From a checkpoint of a small mixture-of-experts model trained on Wikipedia.
Experts: 768 tanh GELU neurons an expert, 2 picks a token, a softmax router, a shared expert of 768 neurons.
Below are experts of layer 2 (counted from 0) of a mixture-of-experts language model. Rows are named router (the router's row for the expert), down (a neuron's output weights, with its number) and show model dimensions 0-79. Each number is 128 + 24 x the weight over its row's rms, rounded and kept within 0 to 255. Numbers have three digits each.
After each expert's rows: "comes before" lists some tokens at least twice as common just after its tokens as in all text. This comes from a sample of Wikipedia text that the model never trained on. Tokens count by the router's weight.

# expert 14
router:169159100153143142155117145108168147131129121171117088122126136091119135124160106168143159088118110142104177144149101171097157104093134105128111151123141153085131127129144109137122153127162099152128087111144103147123174132173163128104113150
down0:145127133109134094124157177100148123177128160128169155151143116150160128128117168111131102125144136118123117107139119156155126119119055158158129113116136124159110084125124086141130125144147098152156130152190106196117122147133145117149114175
down1:076130149171142100168078160122125164127112085159100135173128080100111131149117109114128146158113134144118118124139141118142144103112146128149111071119107089201129107126148129109174126147171167082134148140104136114139095127131121155114100117
down2:138128153092144134118118114132140129094089097119174111149140110116081101121121141133135143159136092128112119145130148134119164086136144154124118120164134142129165196139115094100099125118079150111131137111085118122121148100118167134116114127
down3:128117142126082125083175111107173077140125160131091136150134143156111154148104111097114151103114075144132152149149123105143146132132118140138096129145138129125129114108087132179127143115138128117139117101125102150103097097110127119110094187
down4:110131115119085145166132087156127168098170139109109108121118137128153088157121145153093152114178174087156115099141177103129116117133102108153156159144162130150157087145158160124129127116112132132143129156139124086102119176093153111092117167
down5:162128156146123131125173152116120142120102122140103108162089165132152098134131133153156131124116101172158125119121180110130109114134149151105147108115104102096121128108122104099148173145148123120125087111167094097132148141114110070130151116
down6:141135065099152130140130132142134161166159082129135110122120129142129165137145140131104106171183126116142094115106136154160159141156170112148129116126113088135130167138155086124147131162124155158157137129135119148140125151133113116144150112
down7:102122107146143133146132135141130147159135060131135147118133144140146153139149117102133147120166151132112112126140129122130158125123114102172113105142083119153163167154163110144105093116129145124146136093134127144128137117151164162119093150
down8:118155134112146161148132121111131128127092168130124110094148089096121123124130088154101204148132127132159151142115133185149110139147113143115139088142112107160150140165142106166109094152082109165153134150134107104138132075158150129108108124
comes before: " the", " be", " a", " his", " have", " make"

# expert 1
router:137136126113122171091069113135147154131140113125140103122152121124155100123125123102057132129147117159153134116112083152136130107143157124149142181114102139113148124150102116116112143125107128099152172141134134128161130059087181099162145140
down0:114126090159136142118115146144132146094133119143143131133121115118144104115123117163082086111148132147133151148166116171102133118132077144109116140115137138139127152087118125134145065154114158107139106139145112087145128104141147172118124077
down1:163141133178138104099149180090126141104087128141112168105139120098141093144149113139121080157165182148135144120124109135145127120111194109153110152092132107147158158147136105153105145102113126161163172122142104099168138158150195135092122128
down2:133122105155127160144119142140145095133118103099138150139116117134139108080139152121128125105130072106103132124108158113122153120118110133131094151132093144122141085101106128138103118126140128115130168104133196125100151105117133090128131108
down3:128130094166134157114167145132097121126135130127148114080118100089046097137121124115053124110150120154114122108140144099115093147169111158156155184124140127146144114116163121133122148143114127117136157094135109121105142126139109144150129144
down4:099137144130124126099141143094149128160097151110148138156130066112129126153128135156169111117150179164131184128098094113149105159110084124175143148111113126130133122119107128070141164153120162151142149100100174091131150141122142162096118136
down5:119150100115136159124114140139112121110109178116124142120161083123144111137137167163154127121126119137115143096088112133114127150104130147127086186127134110127143118097115138117087150120132129154146162124141150114164139198194150150118121113
down6:119111124099158107124162152092086124117128089165143152114124127114121146079102144095137090136118188130167128125157105096119140135135120100117164149132139158158103101114126108130130119139158154119122105132120095074132107127155143125136125136
down7:132098104149177117091132099093130132105121111124076129111114112177110115092155142112119122166141142121143136138143134121104117116151144153139137119098124146149107158143137151136143086126075119120107185111116111136141121180084087088144165106
down8:146146148137149126099149116092151094121118124119158132102183108167126132172110168155120108118110146098129139155131149075079128140178120144121146118119102122166155137143114133131131141093165140113123126146104117139139125173116139095102136131
comes before: " |", ",", ")", ":", ";", " ("

# expert 13
router:084136134165125139108115117132121130118141091159153100131161086087153128126163108119141140131120095165152178113153183123121160163141135131081092137152121109130107138086127122083113124138140112112145107155150125138138117113112123076149165143
down0:140159175114143106136117127121135149152088148128162123132132120146181147129097123113093151117128100168102129167186148166125080132101144164086129108141149089081125153104161159141105117100114096154128118136133153116100136113116128137133067141
down1:156120117154083132152152119149127132140111131106082135124114152149135124155134122152143135116118144094099106131124145136143110138145125155157083139103166129135119139108118135108088119069176145114076093091116153103149129181122117119162099116
down2:128143148133154128099155175136128141160138127121127120119133163098144145153132170124107104136096149105136131116141107141135081107127152090114148169142171115110137126132079155117092131118149121202150102138143130103108135141105193183154145160
down3:138120131131131121109147114118130095140162162105116139141136158141132144131114143153139125123108146104131150129162112102132110146173168143130090128104125121109087092111122136100107147160120117132132122105118159129120123120141148082154106089
down4:143088131089162141123087107122096157140167151144125113124112169112102111123116128146094094072164152110178104155135116139112156068108179115133158158097104133115115142126152155153114103152171148161138169147072102131160135147094172132132135136
down5:120144123136099115127185176080119126122150134141131132167135149184124104154140121072137092118088130120141111132116077159138114095127198144133130128139127094149146116148148151096118181160147098156171156134161118157093047136132136121116148129
down6:093190149151126139120148138135125184147109186137141107162062125140138138087136125124138154111142112069124152133111150141149120152164109140138163151153094126165127133129127173118118133143156128128135103135142141136103127109154136139127080112
down7:116082111108073113132138117091111112167100096100163156144118102168151109163145093132089140107106148120142158128109172153095160094112109145118103139104103156146136112127143125146138120125124177135148128108116144121134117139148080159118110140
down8:115145101141163121134128114145155113155104188142120107098130121130148127100165133108121084107121107143131110156105085130184133120144169146143166127122127107155127159126103156085117175111119115159130121162157122147149109123137102136149126124
comes before: "-", "|", "\n", "==", "The", "==="

# expert 18
router:101124097120142117101141130149122085110131123123158123117153129157157089121159169101103128092103154101086123141155160110097134141145124122097122147123131116095144128192145162114190103135168138136152104111148146127113110114114102111141149143
down0:142130130069094136133150129086099127134096107146137141152123115099124100153136120111143126129099104138057130167181138154104145145134130148160112145128148164140089135131125159106156108130146128151123107077095128115110069153157079128138103144
down1:119118133117128128109169112102119117100166135098148124125192120127129089141150179129092111144144118107159155149102154099159151121087103146112119148142079146078125129122127120128134108108142163095109176141151105162182133127085166108138143127
down2:118196081170151122122117141124152093127124121131098141107135133148141134105110160179131095158107168113141116140140176063083125116120114123138125126150067106062171172088159155155095132068120145132106107081133132112141130171114125114170101133
down3:154118092121146131128136109130151107127078164143088120132090185112120125113133157104126090143137067095094137137135164172148080097098111116124138125126127136113150131117167146108127109123151127102152128083137136140105101109106146148165114104
down4:137121133154101139123148147122154176143107126118162176128146160110076115117122111121105135143098126153116126112114134125111131166101141152174144109140103150151107101168120117123123135088123119149168127142132122144129146173128168102102120154
down5:127095117126139142146110102084105112126115153201105128123135143126117129124173130133107103094093163131150100116124076092124100139100165143118137074135123150129158135116144170107137153116115156127121116152145141130150140128115094146121156085
down6:115134129158149129098125095068124085124117133179107123143163097138143129143131132163141128124122099145092118156144159105129161158112129146161113092140096106181089118129164157099111095154181105096134104122131131131182147145080090134139133109
down7:104111150150126113131099091112146141135180120140111139114143147088122125112123078114140152150155126150146114101164092097159119082153130132098129147125121107091142140088156144137127107134129139124143118117097108159136149165124127114127148169
down8:164145104134110121145124157147149149132112115128105116121156141084138158132171105168072142144210129101098114148141155158142074144078123123126052120150088154093136197150144125119133133148107117136151119120117177085161114151107115133177102102
comes before: " of", ".", ",", " in", " and", " was"

# expert 11
router:127153102118168105120145127114115120110127117126158142133165168136135115128120114089147159129103126127129168124122157123149174107131118103108140162130172144105097114170142101132145148132153095138121112081139121178147086116104117120115150143
down0:118110093139108121107110144118092188144117122124116128144142154140145108096154156111157083114128109147148116121134154112166145101160122109112170099114140147173137115094082157157102125119097157165116127117201129125144156157142101126120147133
down1:123119092131104133118103132131139124137112117149158119134120112167116164125127120094116132112113115120122111137117116184131092128128145156128116115148129104082134142137150135180112182148133116130113161118145143092112112137167138148131139131
down2:132109138157155120135128204136128124115140107121073108118112086157156072132198156146138145133174113140130148139155142122130166152155158113117144127144113143112119109099147105138074107152130092097087121105139097142103187104130107113139156140
down3:131132115137151097116095115117130159119167117125128088121137120141103123095085131175135129116158115110077160117158137143103114155109097103105086146111152171149177146143147100159132127121154101144137125149145110153123163102148107130151133098
down4:139130152104158135158122140151177113120133136110132097167090152128150152098139128126100151167150132140124160118096141117113140110126138102150104129118086141103130085109143076125161126149137118128124140121170141099107143129149123131078165175
down5:116153153140083125134137183126142121112146149138113132142094130111098104146122131115111092128151116134144118178161107146104154148136138157123138135095121116112163125122133136137145127140137155117118120126080130157166145109120085134085124113
down6:092172133183100110117126112113124140115126125107142141120116102112151123150144116100117130137179125182177110108123143118131086144106126123101106164202140141139075134135144112130114149122136138121129130115099131127146141125122146120084122142
down7:132099120086161150120135093129146101124130147130098134124134115173142153149118142120122108169100110131111120091106115132167104130141131147093124099146122192143139053179158127117120132133136149143109133108122115111157163113155123099099123128
down8:178129121117118151133130183121109062124117130115145167103151166108090133139101155143125139139107162120152112130132119117099112189104089095179131137127161167118117171073087109139157141097145159154146105116103116150103133103118097117115108104
comes before: " |", ".", "th", "'", ";", " September"

# expert 9
router:145100108154085138124104098122121131143119093157121106130108133106154110096143140113125151130123118139186174098163149161103176144134149139128090141128118061126151147111124149103102143099152086136143097116178135127130115100123135127159123150
down0:137116126120115163172114127135116138178126125155101107107178135130161102129146154087151163121169125123122122182140135121111156147101103087148102119145122137094129119150147168105161145100132165161123101102178101124108157169125124133098114144
down1:122112126153126102114122130110162116128141152123142112145156130139122143117129123109139109085165115102067117159107126111128144121163110091082094139126146152111160106164142120177184129160107198145106120112191148142104107101172114123144119100
down2:150150125174187173166075112155148129115154160148121134120146091140123133174088125140162110107106128146134108116150114172115133162105122165141126167107097124146127137129170114118150114188112147152131126111107134171138128113175109124154133185
down3:108130121122108110131138117177141145147146123101170098114096115140150130103141118115103118128146164082103116133162159140124119165125127140113144113152097132188183130131099074154127164103120152137139137146132102145164150102103125173113189104
down4:140119161108159131128128201075146097187118105108110127131119150114130108142092092083119085113109106124103138124119139136106122161110121125119121106133089140150171118125144133123121126125117139140136117150095105114125121157171126139100118161
down5:108124150150102114121139128159139152155127130110117158101154074099111122087155168084164156129106129166132104108116147093080135127187119178111129155151091129134139139137100166114117127104187163114117128131137144115118087136131133121126109141
down6:109135177143142142196123124132151110168112111115082121161106062086094113133094142113126147101164138106125123161085115127165133101124127120110147131125124100162141144120144158134137166136056123190119131131122139111164100166124125128144146139
down7:061187130168129151116123148136137160132137097130111152148160120139078124107143123141110132127138127121083155153110135118175121163056141139106109165159112164138092139099140142136124139112149152117136126175093155126128139118178119123164098109
down8:154144149095109133129118106104140122148112182160119185099118105121094094105142138121104079149095119116136091072132133084105156094143136159148166161165096086100102143107087150122148141153134136083153088185131141123176108095146125145145134167
comes before: " ", " the", " Party", " 2", " 1", " 4"

# expert 6
router:120163142160145150108079114151147148137171138141121120128150144144154121133164109106132168112104107147160158133125132155104136108088114115127129134142090111117125102110097121091111135140136099158141110144143118172145155139093139103153091157
down0:135172140131143157119100066129101129154162113192131139172182137130187110151095148129170149143101089113139091086138145101142126113100136163138115178140109160130112135122108126108179159094114118105131156162126139144132156156111089119152115135
down1:104102142094113116144163124086130109157146149114123177139162123148118116112103151128118138162137126117122147107130084120102119095159135148092142117121127168095143178120150149122130073126138140157129151133158101161126115072139161155135110123
down2:130156141143152153126124119110135145132147115116149117145128134140120103152130142142127116131045121127129099148107130163110135084186124145104174141122114114125098149093123198120136139155128108093116087123169089132127114111156114162148109139
down3:126145121127145126137114130135122133163118158123140155115147133155129123091103101100095130133128134154104130135130141106071153167081143122108116100101104106116114136127146108108087126128085089100155093118105109115162123097139126172128116150
down4:096139155134123109130143154162143123140142111108156153116148085099172134137115093126135131111134111153115131106159110150139147125146119145074149130144120104124158092146128110133108123141133105204135138136088142104127121141143135091138104104
down5:106114127148143099127096131137149109121158137123140112197138112100083145127122153128138126086143108131159100143098088091164097113108131089166124147147106134159112133157140193104105149129114089132151138179154164125155153129153137141141153130
down6:156140114135170106106114124155165110121165134176153105107109157113157140158144115100163142106086133131084152089165153117133124148167092139142140123109127117112126156095145119124113111132112167123117122130136134140126102121100137115152164146
down7:109152085117119114098108101110148131105142090123140135099144142100121143077120156100109113098103187145150132106113144124120138134094153126130116143116097146129142180074137114112125158125089128076163123129124098139125117112122115148130171138
down8:120110117122148119131128126118177130084105163106111118152138154164143101104125116172116143134137136111128113118113112137126129112132159132121118149167150117131153129105104118125160139092092184130146140131130158109125157158115126143153132083
comes before: "\n", " ", " 0", " 1", " 2", " —"

# expert 22
router:089182116121133146110091131130125145105115125145142081085147131109122072128132133098155138112107119180097139103154156125096150152130098144111114145137160077137126160093157159096097145143134128141138145083157122106135141093103123098144117147
down0:101113159151125153118124163137153092149165120138164172137111091123093138132134127135122114147120103117112081188105106123124140089135169101139174156122106156116084169130157115149149086148128080084202125098137112124123166160116126148131117145
down1:153133113142129155200103076115131112090142147118178102088117131125134144140150121147091127137149110158146099162108106095119104129122142110153111137146157107138151140148109136146137152085123135115075121135142133098147125133157124114136137134
down2:139159068148083165159131149160130125153111123136149121094125132148125105061103106117122118126129147132101114120107140124105076151114104101155117135136131099116101127178133124129159117149138102158088140109132122166149152102145100160142128112
down3:159132117103129110104103135191145137099097157127111112130092138117112136103084123108104096109135143114135138156100150098123092145102147102096149150141139158123095112194142123122107102140078110094106126103136103133128135121123143151109089162
down4:139120132107172147097092129154135123119119136143112143126122095084086116122096138160125108098148161107136144124107124161143134150120129148113134146132120101124149181122123137154121127158133105110173130138130172139168107087113172141176099144
down5:141129132120136152119065138107139153133125121089162119126136145125143126103142118105114126171175114104115184146147196156078084153154126146130184108123133049133146129131070163109120080161119108134155128114130130139125110112150148129143082075
down6:098161127094093119140073118110141155142135176139117120193149114144137125151134141158139094130153164145125135152121149095082109180146104159179099124126092189117133104141118132120122130139092114135167149124080130132160145095144117180087139121
down7:122147146114111125084129109118123146120106137155124132122150096137121092158130124104111106126104100063098097164135121098099127095102165119102158120130144128139135139165157116075116148092152079137126144119145160174140115146127177103143164138
down8:152119108121130099137123117143131142098158085146132108126128118117149148177126097138108124149180134174121120085125063120167128098114104094141082135154143144119141136100088137134156109105149128108117112121105097104157131123164103165120136146
comes before: "\n", " The", " He", " In", " It", " She"

# expert 28
router:145114123137113141118117112135150131171120109150151119126132150121182151106132067143156103131109104122159129136110128138072139129161146139109110176156159165107105096061155127106106143108132122142091102116114107124155130115126164112101157162
down0:131154123101140082105100112109149126148121102133116120136132109144084117118090152122142154146087116115113149121146104160142128129102092129150135124143108163089139155128126133141111123124146191109104172124123137126180115102090086138156134126
down1:128068091096079150108143144131141179101112120128131169129147128128125173119157136158142140140096128140156163124157112131137158141157127155145121141128148167120141148110088106101146111139128143095118155090159131131101130146117139100157152146
down2:161124148083116113210165124114090125100166142132113102149124083132129112151171115117151136144101134117145133134124092090135106123150093076126085103188147116079101109111120138133152135115116142152149115193115149124106157151142122143108130161
down3:117125120109124122112178128105118090099105146103123130128094134120156124128123098096130123124133044120119180127129112117134128112129118111146086082148135138134139099103136110152164119105125137141130120150083161123161161132162114157115126137
down4:137105132127144150090155114132105124140105178105136123138153135107129065127138150105092121115119091128131097146150183155124141147173120147137134131150124171151152126114125123172139132149113103113109041150120145133129135102102125115178102110
down5:078115147143124113158130129176081184126071104093149111179110149116187166087107170140119108117092136104151094139126175142148100113145137160136102147161126139145103145119099089127124124151111141185156113123127106114087090142146107099107146106
down6:138137151136105138130130113101123117125195139079102109155119098137117127110157100102146096108153116143127143110083102149152114137118114152163150177149131124139146151143116110130118112131115127103115109133132125127130109133134142115137116108
down7:159133135153144103129095099155162133149133133165159090104100106153143106109156123143152158123107112119125127081125113146120067146159131132132127128177110105093069107093099097055138138144128132094112152153153128150113117108147140130112131181
down8:130155110127174141125117161165148129099122154107156078141106074128119110113114140086137128149128119155154130154166127116175173099102164110101178138154138117103133121187143086137142122142135107130150127106140163114149154114113095129085094133
comes before: " the", " a", " his", " this", " its", " their"

# expert 7
router:138117142107089076113164106123164126137133159138170122083162110114128116115140131067147155107086116112131152116134208147127101143138099153157134160174109067136133125100147122143108128114107121149144120102145114154116108120100120132145094173
down0:143122128107146123127106155105122103112134105111127159188124104136127094108133109147110081164142155111134107132151153126154172148150108131090171134100105083109134122142129096142102107157137090154155104131125127112116078186124175157115141154
down1:083102148100145145114131151180085129109136086143100167114131124120139168116111109158132151142136094138149078120151160126147120137150116155138136115109130133153167128136101134131121120140108135130095150143101100133121152137138155074134136099
down2:130147150076134143095073142142142146095171117115138129157147133114110107125128129082174151143123109121165156129152149135161147124173132153120139130159128161128118155112171109143133096113095132140114129164171131109136150117181093154135119143
down3:094145153153095109121108112131138138151156110121110131134128124117127135151129154126143145126102100145105115085107123134177150123132135149153121152138142077130152143143115120121123102154093111090096143135104134102118150166132174086139095111
down4:117116130119124110130148149123128097158130105149110118195110071115120146143131162124124155140123122132129110151113139127120137100103126134114118108133116149205129139139129112151126155135135133111121151120125147137112130116110106124103075107
down5:114137129076106114144127157147108119112117108087168111087139158130132128127131094146150125104079116149115144135132117138087105111115145122138141114124138105083121120124087159170134125082128158131161136112119107151133107175151126141185118157
down6:161096146119113143135085077071125136145171161096100144160145162098117123122138141099157125140083085134099123123136105126136105104097088173139102125072149150128113115155105139156133116135073139121110116142098097123155095134140088131122094114
down7:123132154153120099128124137163142112158087128107153080111155118149128151126147107142115167142114107084126089154145114110108151105075142127129085119155133129103113136157121117093122152078132108121088128109121081057073151138093125155100156131
down8:164096083134121093154115108096146138148147106109085131156154134131141117143150116063112134152105122130110104144193133107136128120125089116115119121136141089163135173136133166132116144149157093142129100122145142125121125114122170120157157126
comes before: "s", "ing", " of", "ed", " and", " to"

# expert 23
router:115135145127099145109110126146107146094125187147123060140153146115124110128097137117093148154134137133092158116117116174119148159124156100143124150119137126094119123095163160091121120113147099125112120114133114142151099093081141120162137130
down0:139150146134091129126119149092138148117175124129126168097108121126127097142165139157096098129169165120118116164101106133131146145122099161172107150114157149125111151181090127117159186084144148157153051123121095107161128137135129159149104170
down1:118088133095151169084154137116154128144138155117082106110159097092146136064144119151137152125118143094151120086116160079152160116142114144116144125157096127138114099145145095119124129134133124142140090133169126146077128157082123107130130161
down2:134156119130102075154131109146166099133131131155141118185099100186109139153103112112074139140120160151139119122128118129137086135152108077113147070138150131146128122109123131135113108143184135136120074140113136130153155096139113116088139167
down3:128110121148154091124167122084147086121151126126160156079133126104112097137103096140125142124120145125095098139111089140118138147141100155070168165128102140153100150108192089094146153136105107154137102115156144115163142157144150102095095140
down4:129170149142115102096135111140133135123157120151109142160126122147092132068147154162125126184115126128147153139130146132089120133076137111146146119126125098106111114134158095138125150106124126124132115124119106112111186151116126114106149162
down5:161125133143122160107164126147113143149145139170132126142119175138165118152142155098142144102096134130151126195098112136148154137091150125107150112129086109173161121134147121124157120169119099143082139134148122096103102098122076072139099144
down6:148152103065153161142142136128149122147142132144175110131113109127100124119074135122117188167119149101110108136115131145124136108131126122134103136148140129076116120106109132112146155101111124149146114135090067148115173125126116153116085090
down7:116116090136090138107151113111101151165131147148098150135133096127134135136152115122136139116119144076139146143091172147131157090156157053126110151162148127149124126125122103133124142149085082153102092153134131120142159137146161160123090111
down8:141117086147143126103097114117163167125137122138058087117148116120119095103122167110141165083102122141141136144117148108082131092106156161089128179151114158131131142157119090121105125138137082146083129139149137132100125110119190122154148128
comes before: ":", " the", " a", " /", " (0)", " an"

# expert 19
router:122139114132145096086096132149120120095155140149163097089148137148121117125141126098125133119101141145087098088160172097108136126142136112114105146133153129137080148192101113123148142130162149138136108097173140161139092130111114135159149112
down0:166143159119130097125184110111122118136168110172120134103141146141148128101129109141139120073145138144108148084143104169100155108138131134146147148141135150129102173098162096166172136167120126114120154129130149109120129149173126139113127152
down1:084103075135172122101095138104193164129145112100094136138140123160101110149170108109129107149156121119153128131115181110142125106149132114117139097114131136130089117134125153136135136121101160167126099102143087152138072151116086102144150087
down2:136117116135123139117111117166135125130107126126107134181144131140118146126096138137094135121121103136132120087122115152146132106148138111112147133140077146178149154094170145102129107134120093129156139092110165148132085120121130119091130108
down3:150133145099105128134131175155111141092096093158065122159136151101118125108143163134147165125124135090138119109097121122129159138155116126132155154141107104123133132150140136122149127149102091133176139135103126127152139119122065152112112125
down4:141141127135157115128135160169136122105157127171140130064115132156098129151160127120108143116131105150150106132057110093150101141113135094123110143140095149111095112130106128118091128117161129172103101135118096119170108130115138150130171123
down5:138143145160114139130105160160129142119145113118128118112107149138132131148066110174140108166119113147144097115150135135092120131132183095102124140100185110117123109145103117087142119145102134101111152127098129106193100165142107123138136112
down6:127140126135116132113124121110130075130124127168078132126115131088102132112131103119126087150127131146142133161138114117121153170106127134138101137122110156118110138102110137105103151101093153091147080187119151140119152134117110114125131134
down7:129166138088151135123096150135133165143149158177150069133152143140116152111130169129129100122114073127129120132125154120164136106134114135084134148180118125168131115105142131129159159180117109164106134106116126097131096126111129103124141121
down8:097167117106147132123139104130159132108119102165131126117157156144102125142148133160119108146094100161123120161071168120096094188193062148162106124097117145112107148126139148152133122145146131146133122139180106128134113136142061111142112081
comes before: ",", ".", " and", " (", "'", " States"

# expert 5
router:134132116126134159096116182148152105089110153168112082103132158130163078086109125141127101124122127124123141099106148154132119100123120081133101168103154109112073090143164148129109133170132132118097167103142115101124097149091155116162149090
down0:125135126152153151141078090122122120080099131140148079145150121121122105126094148109072108109135102112139136129157144160132073121163135136151120139113091128131126136097188133146136138092131134119132142133107147131108147129093138100138134104
down1:152055137117116106094085142143111122129127159123111121148139169172121118096151116137124105162087143109130097139134123122118181095086167110112169123098106098119126170143159102111100115148147130124115132145128120174119112160106170086120118133
down2:156135156137149151111108119139133133136116151114110118115130172172120146126139109166127097147131131128108157129140068136123169100154125107156097140103164120119127130149125159141124151133102109046114102133130125160119185103172132138067140150
down3:146162114089112081103121142132111147134139134152117084145095101117130105135128150134120100151137154089072166157129116104142129145154143114130126129127087178131176143162109137141138150136150117145115122165136153126096128119153135101115161102
down4:102149137121136104125117114113146131168128162114130159148103153058151113125111109099167149120172160159120137112118107065118137096084087140116150101160071125185136159150127104127099152123134098148147147106119083140133119156138164102157128105
down5:119090138121102095140096195149114163110153112150137106142144160103090142168103161103098120135096134111116145168140116119145115131154125091100141192128129102154133076135142125139115127120161124156092107137131152149118074120149136174130156150
down6:124149071107155139106145123064129162130177109109092147125128148127085156093114113156116129106068167154125126133149107120130090132121118125112126117112141153106137113151125094119167127142133122144154153099166135128150152090144121099183127084
down7:105107121100156135107165155101142145104125111171112096137078105087116117177128128129096133152102107147150162153128123100122137141110118157127149112113095123142146103129108138142176135134154140123124144175128095196127113113157176108186130125
down8:118094135149130120159068151146114138162169144119103163121129138135099152129130129139091109089137164118160107124171125090116104130160135156123139133114126171122094160118114100140121099117140131122122168148111130135121120124147147122103136123
comes before: "s", " (", ";", "t", " School", "\""

# expert 0
router:108122143158130144169119154153137117114134094111129177163119149102139129114148111117111108138158136105160099106132132127116139103091088137109135107131141172118119161102114098131103101123160100161109150105093136114150119125105144129133129112
down0:114104121086140100111113104121083124090138135110149128131095129134161138140119120175161182164141118122112123130135159157146149142154116150092099133143158137146135129122107167156130126166134119144131122076138143154146107165098123072096103117
down1:136165110109123115133130086139148080128131146140132119114114137125104156088147120105140085154094140127111108142132137163116152102143169128107085124098129157128079202175148129117140096121105125152107131120103150153132138143130104133117172126
down2:133130112122110131107147127144137117134149133122172137120128149085148147115138146098148196102120135134131114162102111164117090101148162136120102112143144134099145138128088164130097121147152159134125124139138083121123117116140124116159086133
down3:182098119110070152107162097131134100139105143108104164153134067105135132100106161127084101162121125156090158115157145123153093160153128138178167127137156171123123109113124135120098148108120105143081140123093153116168118121166071126160112177
down4:123153112143117116098156145129134163104155107124137095132130128108145148121127110166157154097113144095102131137148153146151136099144114175110142154091177176131114123121137131154153088136116139141139096173138097115128110113170139137134120144
down5:133114103152142134135153085084088130122154116100129154061119140085084107113114139093124067109071145152114175104112137138134120112149118131134110144123159130104097127140149097145130165159168167112132114154086174146124142126118094112108133168
down6:113134149107131156117199128118162123141092086139125122134124130140098156157129109123132153108140135134146146116140108111096089196113159130105127141106134122098108091099138063110167130089192105152113129174109097149135087066111123088110136148
down7:091171116145135145114129130101115131123175158122122105157143086105152107134141139119094153115089089115113122128174096128094120121146084130148101132119130143100089093124167154143119135139129115147147118150163077117121091094094165137163098116
down8:119193140107137129176171133141158089125079126095127104141132129147134144124128134120124130164140142100154169160106145144113079150143123140120200139142124135163120114144115092109112090138110123140119130165099183134127172129152123151112095118
comes before: "==", ":", " ==", "===", " also", " career"

# expert 25
router:126173139136137177174158110131128090098125142121111132112093127112165154136143143094154147122125090129166135110127121144102091147159117099115149106148146154107132123106133114127099124115101090135143104145101103120161141135135120093114134123
down0:167120092129128171134089099144132141137151092119112105119144119123126128118124128112094138163158107113139128108124105078127139157073121140168157126095144145150120120116116131169096070156164150141141142103136103154135126177138135148146136147
down1:131163155149083114142127164144118101120132084134129153167132122102196115130121129134089103149134121147109134110097081114142168154133096125110139127090132130143124059149148096133142130128130161181121125136130101135115088148130119124111143122
down2:182150133133139171131115137104135109124071102096142132142099133142133138152168129129150112114045139138115103158157117108118134094139104101128136075127179119111146123124125111117144123129122136152116140129070149123127130133161124134144125131
down3:144106147130100144138111099107162149061159113052121113140128130166167153175130131094120137097111134132160130138089132123126070171122129096131198134123125147167130132151095115094109163112153131139155132152149128135158167133126129107154086136
down4:147118106113132137151168126115106122099121154139140123131103119126126123120140111110152159162131130091121112127148095185145110086137138150105151163161093105153116090148119161106151112113145131106163141115146105115140088147103089131117115151
down5:162126132116104110137129099112140099117128057154144122161131135105092127156127123154097157122097064093150120135099091127120102124121155098116137138126146162158146111154126183090110155128160155137105133129130130113126102105141139144158103130
down6:108099126131139097138164078055122129092093123132127111183121104149127107123175116145140190164172111101146156126122136127076152116117120121143115151157144144133113157144123168129127120189108139128110156198128119116118099122178111126044100112
down7:133119157156143160092134090109095100149076120122115109123139177139131138115133146147143126181092108092101114163113170119165117155120123171137103100132126105134103118116128080122104110131128125116136106099134109094163071170133166108121133145
down8:102174181100129122092149142078135095110141132109124136112146122099111137109143119141109163135121101163163155116154157133107130124137126119146170122120111118108147121125146109168134136105141074091089113110124126101140105132102154173134146173
comes before: " |", " -", " by", "·", "whose", "Following"

# expert 27
router:146130102155126156169097142141150100157139117117175123124105100124152119121123174118088121087111089134119132129125130107114141083119126153134079128096134146083110128096143155137111132173129118131151113169136166136133132146098147095153126145
down0:098116053152126155119121114133142105123118141141115126089163148124089109140098111127155079107126168113168087121141171140155146130119118158093138103140129106172133088110154123134117171145140090138105096080096120118093126149135082151136138150
down1:122139112118130124092138154153149096143127159150109136150125137092136119114136095099139134135139126121096155134144128153158127152128110123123095139137101132068098116156055104110156120153119117151096138073063123170129138166107170125142107153
down2:138157131133115145127096145117125101108156138126148142151189120166136124132153146129123114151148112171129110152129115105105093140145174129128114103089156146126096128104154138129119119141143118091112157148131114180165100121122120099161185092
down3:134157134094109134126087120145103125178134143079147100131127141137127104162153105155100110120124127168146139082109149150115141156119076150171145151159128134115117124152112140080117118148125155136116144118146141121164165160109103147165139163
down4:135142117073117139152137128148152128124124133133129141149120114118141149142094148114124109127107164133140132148100146159150119117102146135097113096129171146137131098129140081146148129108115145160164174121132146180087140097130120150093118117
down5:111135134125133160151100128141117101126141152082126076119145152106143137139130136104076165149123132116124142108109142151146126107121113136104124129110091154109148124157165155150154091126133149109108070154127124131140156119157134180123142119
down6:119090121118082156117116113154123121104174122095131054167091089125137089117125168100157126102111158131137109120132168106086092145134126133104121118111162182121112147115146100094121157138090133135091155160067187142107087133136120139139119129
down7:118114109145122082129119123129131142129174111172123123078109121134171133107137128114152153125147130065145130128129071131112152109139104184125080155133121125176143103152103118106116143146119095147091143107175139166084151119125163109122156134
down8:142091125109116127090130125126125134098116104131106091106088111146115082082133135178136167114122129122113136129148138086132125158143106185131130156127100110122149152142088063142133134126192174115123106117143131107121116153092093121136117099
comes before: " was", " |", " is", " had", " has", " are"